config.yaml
n_layer: 14
d_model: 128
n_experts: 64
experts_per_token: 2
d_expert: 224
d_shared_expert: 0
activation: "gelu"
moe_layers: [2, 3, 4, 5, 6, 7, 8, 9, 10, 11, 12, 13]
router_score: "softmax"
normalize_top_k: false
routed_scale: 1.0
balance_loss: 0.0174
balance_bias: false
router_bias: true
init_std_router: 0.0102
lr_router: 0.00501
vocab_size: 8192
norm: "layernorm"
norm_eps: 1e-06
tie_embeddings: true
optimizer: "muon_variant"
lr: 0.00971
beta1: 0.9
grad_clip: 1.0
batch_tokens: 131072
seq_len: 1024
train_tokens: 569200000
steps: 4343
dataset: "wikipedia_en"
Below are experts of layer 5 (counted from 0) of a mixture-of-experts language model. Rows are named router (the router's row for the expert) and show model dimensions 0-127. Each number is 500 + 50 x the weight over its row's rms, rounded and kept within 0 to 999. Numbers have three digits each.
After each expert's rows: a language model's description of what the expert responds to; "comes after" lists some tokens at least twice as common just before its tokens as in all text. This comes from a sample of Wikipedia text that the model never trained on. Tokens count by the router's weight.

# expert 52
router:543403504529451525463569596531533420579595516534478490503498464519533554531491506497489523503476413507511446512490509509498444539482535473404520453525426577428439471453500481481498539491537568423504555488531511573493590472552496553518502558363512438425523392526531518500492497475453509472529632607476505538580499418514473486410435475591541561524642452532466473497421548532471491432499
Description: Space before table numbers
comes after: " |", "|", ";", ":", "N", " /"

# expert 48
router:477570415522477524472524482473478581478552495542475544438555447496512526462566544568569436500401548507489535461573482534416452445515437555528428530349439492486471560479472500482445409500527493462480554535489468454464506501489521541492598540554458511465544471612374502433593555526439395515511474404533486456502540555583469514454496486526553512608530545474438504425464537480602487483503
Description: Inner digits and century
comes after: "3", "8", "7", "4", "5", "6"

# expert 56
router:507469517471454556535549547472565570518578516566502526587473619568486537468465505540580408548469440531544468518538566476464550535542404506536495478427520499484524595483500509470500535594497471538469519454539553537505525559482549525355380460460395425586450457517438520483516503483432544474401462508442439439522471492468526587439482506474612415483502451497418529480445489534539543465500
Description: Commas in places, numbers
comes after: "3", "6", "4", "1", "2", "5"

# expert 38
router:517434502473517555541377457526521571509529478522526366476542495473466557517551535555475536527491508500534510428472539505614540460404447476519492538539530594523484520555458540519509516393559482568535431395448420446459501533646494522570464410485546551554467461549436500524523541441476467442508443459386511533536524442520484556562512436541478482556512522468539492589420472456428428524504
Description: Section and infobox labels
comes after: "-", "==", "See", "Personal", " and", "==="

# expert 28
router:493524485488479513489565517579483509456505439435540441529426450479555523482537565536528435537542462557431534590494543462373441512494423620518493426431535471447460466537416561455437490537474547524512576444464479536572536463361605541462531575491497522551568594514572532459531431546509504464366606514471514494497498429541558521477514437481534452494546470475539492474546548453539479531460
Description: Units, ranges, table separators
comes after: "0", "5", "8", "4", "3", "7"

# expert 14
router:550482569503487504406493389466506516479499521499477561504496514440519559572531465452543554421473565440554455518527532419513484567456550534435469563478472491509537553553498425546488590443412520480477446506548479485552492386488477558402539460534465520521518547410599474463467487564489446528523446545438596500484430561463525606441587584578460479469518488477522623423465531534501445416480
Description: Line breaks and openers
comes after: ".", "\n", "==", " ==", "===", " ==="

# expert 18
router:484532513498500544526494570554456503484474497381480460488461461528471507517508548515516607536466547531523569479505487570459527468419548501520501510417483536530484477530445426453476512397549515539462540465404406424469536496543468585522401432555530576476424583467531609434516481421466635586485432525421514467556489525499467543612479505533473465489484578473552564609437519425518489504475
Description: Sports and career nouns
comes after: " a", " the", " first", " his", "s", " an"

# expert 43
router:422454485468494564457470568537405509518517454463509465473546435475465479513470504443484525509436505546539463458459541531513554419496441524486521517549534514525430538545450517595443612470451535584474532407533510476467520473538527610477489468409502534407556472490641622461523537571492491437559521633430471493550492531556448440516427427490530473555599486449515552504463503495388478523494
Description: Table header cells
comes after: " |", "|", ";", ":", " MPC", " •"

# expert 39
router:579465608506445524502518445436528531564541579464430517503435500537486559534478405547504562494428500468550481525530545434463532559518497472533535601405488506459561417563459538472540439526456431505517486530567582533487470507517541560436465423511462496544394604403508587507497458521405560493487443536453513442416481432500593496457569549531496403501457483447526529525426448478573560507523
Description: Clause-linking words
comes after: ",", " However", " time", " however", " year", " years"

# expert 1
router:490431511494508510536646512517534503499506500430496563469408537531446544500510500426445452468471481478497538504554512470474487460498571551539550492574571587554568483525519547452498498472495461482543455556528412424372480605577563462575396501515422490502473446540440448618538445515514458533424486536553556519507514456457425479566467422475545535528440508551382516490553545554409474564483
Description: Noun-ending suffixes
comes after: "'", "(", "’", "ign", "ut", "re"

# expert 19
router:487546498484402498469507456533508441493523497397469510441457434495541500469492545548497470496452437403478518485495491587541405452512446538504454544448533502551476565551471515416516408505464427431573497494533549495548431486519482522385511578533549494603525472624439498488616543515518435544476475553519431470593517555502398541451486453456556547516497562596573567438415548535545454521527
Description: Digits in years, quantities
comes after: "2", " ", "0", "1", "3", "5"

# expert 63
router:450460591597541539551397496443575441446561478587554554542541532500412474498481548489497462440608458484534507476506513424579574593430499407487442411473468514513518581483505550535557517442461460433494494507456533502555454484425461539450362509480488481566460551474402528504511471585461487431512492512555507477450485548459472585533602572460457550507538508583486488520472499483508431440519
Description: Infobox list punctuation
comes after: "\n", " Born", " non", " Al", " name", " Genus"

# expert 4
router:525556586512469515484416516550459461511472436424437372560495517547512454519533460451430465475570477495493523414530494546511493574467471504504414416615481459554510501499464455528505530466544602528532511480527475480485658479472524551424466457496470563388501559395578540443522521443506620559521511531447522511443530509454552492545443545550418553467475532490503529520503527416555467596534
Description: Word-initial verb prefixes
comes after: " a", " the", " to", " and", " was", " an"

# expert 25
router:488457513482552497479459529529520516449444447589454429616508483488431414598492437468494416476508569597436450502454430471489449442523533549498474498562558364528530489488522487562469538497493598559525529463502488490398521508422472579527545522462604574475537578424585485373462509543522469554551521556392483553534509493501511422503503531468500435471537508522591478512462499432566517531497
Description: Proper-name openings
comes after: " |", ":", ",", " of", "-", " and"

# expert 24
router:417492464435444570534537575484482493571490541534549595499558484534491512522565435477575479460416501469543508471545577530439493488534490416471457496433395574452432482495509470476483534515530514465462588555445546518552483444515400491502596614457482584419516515579365538441582530529440436546429489479553425511548575547559434568479441487520535506556486505490454448434531515502535539459494
Description: Leading digits in tables
comes after: " ", "–", " (", " $", " +", "/"

# expert 5
router:540484515574527467508446538460526433549544484532523538498613647512508450584503497571521588455535443465472507491480482460578470501613526454537563493520545453549530476483532421441467523522496472481455457395517576443471464561481449475606545565469481419581497388478500449551441511486534472481560536458481472498427438440516393566455516378496508586546519474503459393519509489459477474458506
Description: Word-stem pieces after capitals
comes after: " F", " B", " D", " H", "|", " W"

# expert 44
router:505524497546469468532535490464479433531466466479555395504589445428534522502458584540434424472494479539572399445508624490509554540413426511495476435468484503485457524505552486585466542479461460534578551449473540532506478444537531465496422550449563473496549439522526522614468509444622536496508398529591490492487537443438488524550547568510460373582467496601542574491531510441502451457487
Description: Heading markup and delimiters
comes after: "\n", ")", " also", "-", "History", "ography"

# expert 30
router:508583473376527438503588555517495476452521461554469551483486512491511457464450483500460498418484506619576442544442468529462485465480467547538529450500542466527497465450554460546400549487528560527424504556471555449421592442419525529605565477504540526468523543387521490380441510545517456546559434539482434515493596553478486401548511446491567411443529493497525507444562496576540448554534
Description: Name-initial word pieces
comes after: ",", "-", " of", ".", "=", " the"

# expert 34
router:416486484463544573467460541571531484421519486601475466580506434475481380545485474514483509509455529584512484438506466428520444443551554582493501577549564509585550458539549530558438595413486526564502500510452434479378514521506472528489446536501575535514511524577566526390453497521506414437516506547404542536615512527495472462527507421406500460524485537476551567514430455440512484530444
Description: Proper-name title words
comes after: " the", " of", ",", " New", " United", " in"

# expert 23
router:550489515405502533501504541594462449496481565509555528508443436487466602541562476518472461419587506487483565611516404581403509552460543425550469516506491512316512437484479483509439535556487511469467498489403409553504530416580438469447546546473408478492555497502436536556523496536534529556506472486477438580531492406492566557495440508468522444511483512508610507493448547530525463518485
Description: Line-start list and table tokens
comes after: "\n", ".", "==", "|---|---|---|---", "===", ")."

# expert 9
router:466475525490445467519501506541547530508425576560434615538508400411506453504484420451515430440440571564521519650525446539430449578499525413438420433548559487486547457508526428541435543481506547490512592525543516504511511538451442410461500494512640477422467474514558466478399467517473438446554479499474536496552513453439517491497455566542528569518503533497528497475412515433515508444437
Description: Space before numbers
comes after: " in", " the", " on", " of", " In", "In"

# expert 26
router:522554444469505442404464485484553478504510439581562559485455561517460512460509533557592502495465475463457472536520533468514477418596483505392552486546492522443468555414544540518545404596522455538505449449421540433400512498497489461543546490536486527474505494478554483512488471455492361495590556488571456455527475535605491465402484493524641573447546520539408569520551491461487547583501
Description: Non-Latin byte pieces
comes after: " ", " Y", " J", "j", "J", " Jo"

# expert 27
router:436596469509391532495478419524505541423520441482455471504508400457540518542594492551563451522415482426480525508462476470418455491539514455478450528432526468485483530505448464486519410550517486439509550577503453489527453459491528520512533546537535468519509453641375515478655592573426503493480475472496464475537530483559443531473551456495578463606501568555520468430484532486607497455444
Description: Digits in 2000s years
comes after: "0", "1", "2", "9", "8", "7"

# expert 7
router:495450441548524563476529624514461448571543435600574461439482480501438469412515486497498474538469452479518443427447458576464458539547520586416518482431495566484421436507452517498576533578481447505473544522468562560542491449430505576486457460463420508535499531607564606547508451498468570417481504583583434507463504459525519478428489454509494429418479436528606537520510468557539519525546
Description: Table cells, month names
comes after: " ", "0", "1", "3", "4", "5"

# expert 31
router:611432551517531474413491405456544587509549518463517501537606481434480630579496529424577502477516480464514381457445541547476447560439513482431530495536374519504400442527487587600519504489486469425586493437474524499483547453484501507481527497470530483496596462542465498575560459546541484516555499494489476505480455528460562552525530584556433432444565545491522541442451497503448437441494
Description: Line breaks in tables
comes after: " |", "\n", ")", " =", ";", " information"

# expert 29
router:552541541521575460473461519524516452471449368482479575500415484509478509524439487425408539594571415480531531407466498532551480473534491516481484470475512395446563526410556542452603472512513513479554434504557478533557551564517560490480497492520453437387480433480483547539567601476505457535541474418488454494479492661516493477517522562476477505551471461463443469584517452461470478535623
Description: Mid-word consonant pieces
comes after: "-", " (", " ", " \"", " un", " dis"

# expert 17
router:533577606569506535380413482552491459525497430446476523546448491535509449537547443445432494503614423504541548382447525545596527533518522473537439420595544433548555501453547477476570484467574527515541419451540539469488617454449468541499513456548405531499495460457490528516540539459523517513533539486417482506406501499500489430552502475536378533470488491466442439576438556474505510539534
Description: Word-initial consonant clusters
comes after: " the", " a", "-", " to", " and", " \""

# expert 2
router:483474493525450529546470468529523528464508477422491465444523515464486492538444511528530609517453617486586521472565472484499560453364592547505482504430537614506565527474494448496443533457614520509466543599451421489473509451537395602549405405561501540501494543426508537466514451402459550591456504479453502445539530517511448501540516524588420527497516486419570540538429544507518455504486
Description: Pronouns and common nouns
comes after: " the", " The", " a", " his", " that", "The"

# expert 35
router:524525500428517464487555602574442509482460485446608490553398481473507485533496508503489422489499421467436459660553562527373447431490459589510532503479527480483408433497481552444472510539482513526497573436481487538551548445404470547435557586447509588500585599503549472468396484542525454506410569487498465511538525436506558555548493475513525471437536471443512517463554546502483511558487
Description: Table cells and numbers
comes after: " ", " (", "1", "2", "3", "–"

# expert 62
router:470508459479521475469456445571423496469474399549531452570443552509503483498468482496489529447550591486520477413481498478598514414494488597539519603540577463567495513547459401542502599398451509589515475456556448503457491579511525516476468449450542539555565524477613517451488515511501397465571474554452485509554479500478380485516532382540505400506486452508543524520412482447520526579541
Description: Entertainment title words
comes after: "|", " and", " \"", "-", " The", ":"

# expert 42
router:574456496485589505544484525480499461525519488453437511379517537440468431461394524528501566480619542453535538468481505479517460480499685520558559585535453542532513565471473544484567556454466509496443486476501479529530466530559560408604463451474470503477439522546532463605471497446460562471496553474544472496482472547457458549418500423426571553457433457504461484542621453501412483522514
Description: Word-final syllable pieces
comes after: " t", " w", " W", "w", " T", " Th"

# expert 51
router:430498429485431606462556512496539513459506590553471521487509526452533573465560509529522460571425508458495531515480538539464439487512417507460423539401449461475481428556461536440469449501544442463473548534472466596524468431513539508469585673507484521472476520579373506439570528505466460557492573435521463408525498521583490480507511460570577595494525576490536470389498443472533501495486
Description: Digits in statistics tables
comes after: ".", "1", "3", "4", "5", "2"

# expert 40
router:493495490477557520483471427485429437458443397533511454458528512541465459509590497477538591585543431463495611401578443490596463514584452503565487543533514462520548450501512437521569479521516504440513409506478462470436581529599514503506551525507547490421550586439487487366444574584409440476520543466516511495553525531511477564466536517439456634439532471518455490531538501481529482462548
Description: Word-middle pieces and year digits
comes after: " ", " C", " c", "c", " S", "ie"

# expert 60
router:523544528476475495502499565478493433469494554595408535621473431538419491558457413439539473427573491531510522431425448483500437465510506527438445489598563429507561590521513501583529563457445573557515487483530533559479616444450491531535583542562457503505519465535513517479515513541482431494479431530525592536430522574525469406494506513395434525558546521452480580506515408461480506536415
Description: Name-initial capital letter
comes after: "\n", " \"", "-", " (", "==", "==="

# expert 45
router:481479512476523475458530554540485446440493520533442465635451430514401465583519440393550479459507559597445496513409465485467472396477483562417479461558527459518556588556461538594501533499461576548545531473511546496418536478448519570528535506556502563451550469520594542462479426537475471504498498574408537518463589552514476343493476513443506461540579528526492539520477478428480508549470
Description: Initial capital of names
comes after: " |", ",", ":", " the", "-", " of"

# expert 15
router:452488425535543484502542469483461517495490454525596604492527484542524550478413585525517544548415443482492494521600541407555588489371405453560496533445547549515470486560521473541458524563394440541452522470468546469424467543466499531494443520486536517508502495507577587479488464536482574455479522562478517406486509519454415512530508437460548370482414421504553507596517522508497533486618
Description: Closing brackets and separators
comes after: ")", "4", "3", "5", "6", "7"

# expert 21
router:495654471507450512480503511488426535411539505512454508567525407453520493537555580506500417456422423425505498494560506502510416583565479586440429525394500518497522506482456478479456397571578503448491495529470488528496447532487451540478503521564474497583517540612374465476587564559470460569425476405527516469567513535557495535469481506556520484568540503494556516510441500558555541444432
Description: Year digits 1900s/1800s
comes after: "1", "9", " ", "8", "–", "л"

# expert 11
router:553427521577451469526451468501480474462458531448508469508429446481499535555504416347577563545610510479568525569509472478535438561495540475431455533502528626467608383494482433436490455468496475553532439539546548448471527523591489526525497498542438453481482585482468540481556363476583499504424491482564459471509554508430456528480547470497410556513444548483510499518504592464519501502434
Description: Determiners after prepositions
comes after: " of", " in", " to", " for", " as", " with"

# expert 46
router:485525558507531550495426492525525432497534435510500414515500535500489463529525447407422493568472501605457543381534505436536428498517561566549577480595579439528504522447574491465530510478525554520539520504467481499481581602495424545519414466454528509494445507392562550445451513381539525467546459527418498541471441455532543517552436457554430545436485470402568463468468534426576493574535
Description: Latinate word stems
comes after: " the", " a", " and", " of", " an", " in"

# expert 13
router:502485495493371477549506549493467567524520509456467433514546586509594485483510494472583537481505527453521497479522513635535498505448515465508464493494460518537470426498421416571435554566573519545529486527467492497453428468582498559444466388484513573473502532496572570462521455456393559514528423485488534453487377446407558450493470589555461439490402552472577515606483494410532479516485
Description: Main verbs and auxiliaries
comes after: " was", " he", " is", " He", " and", " it"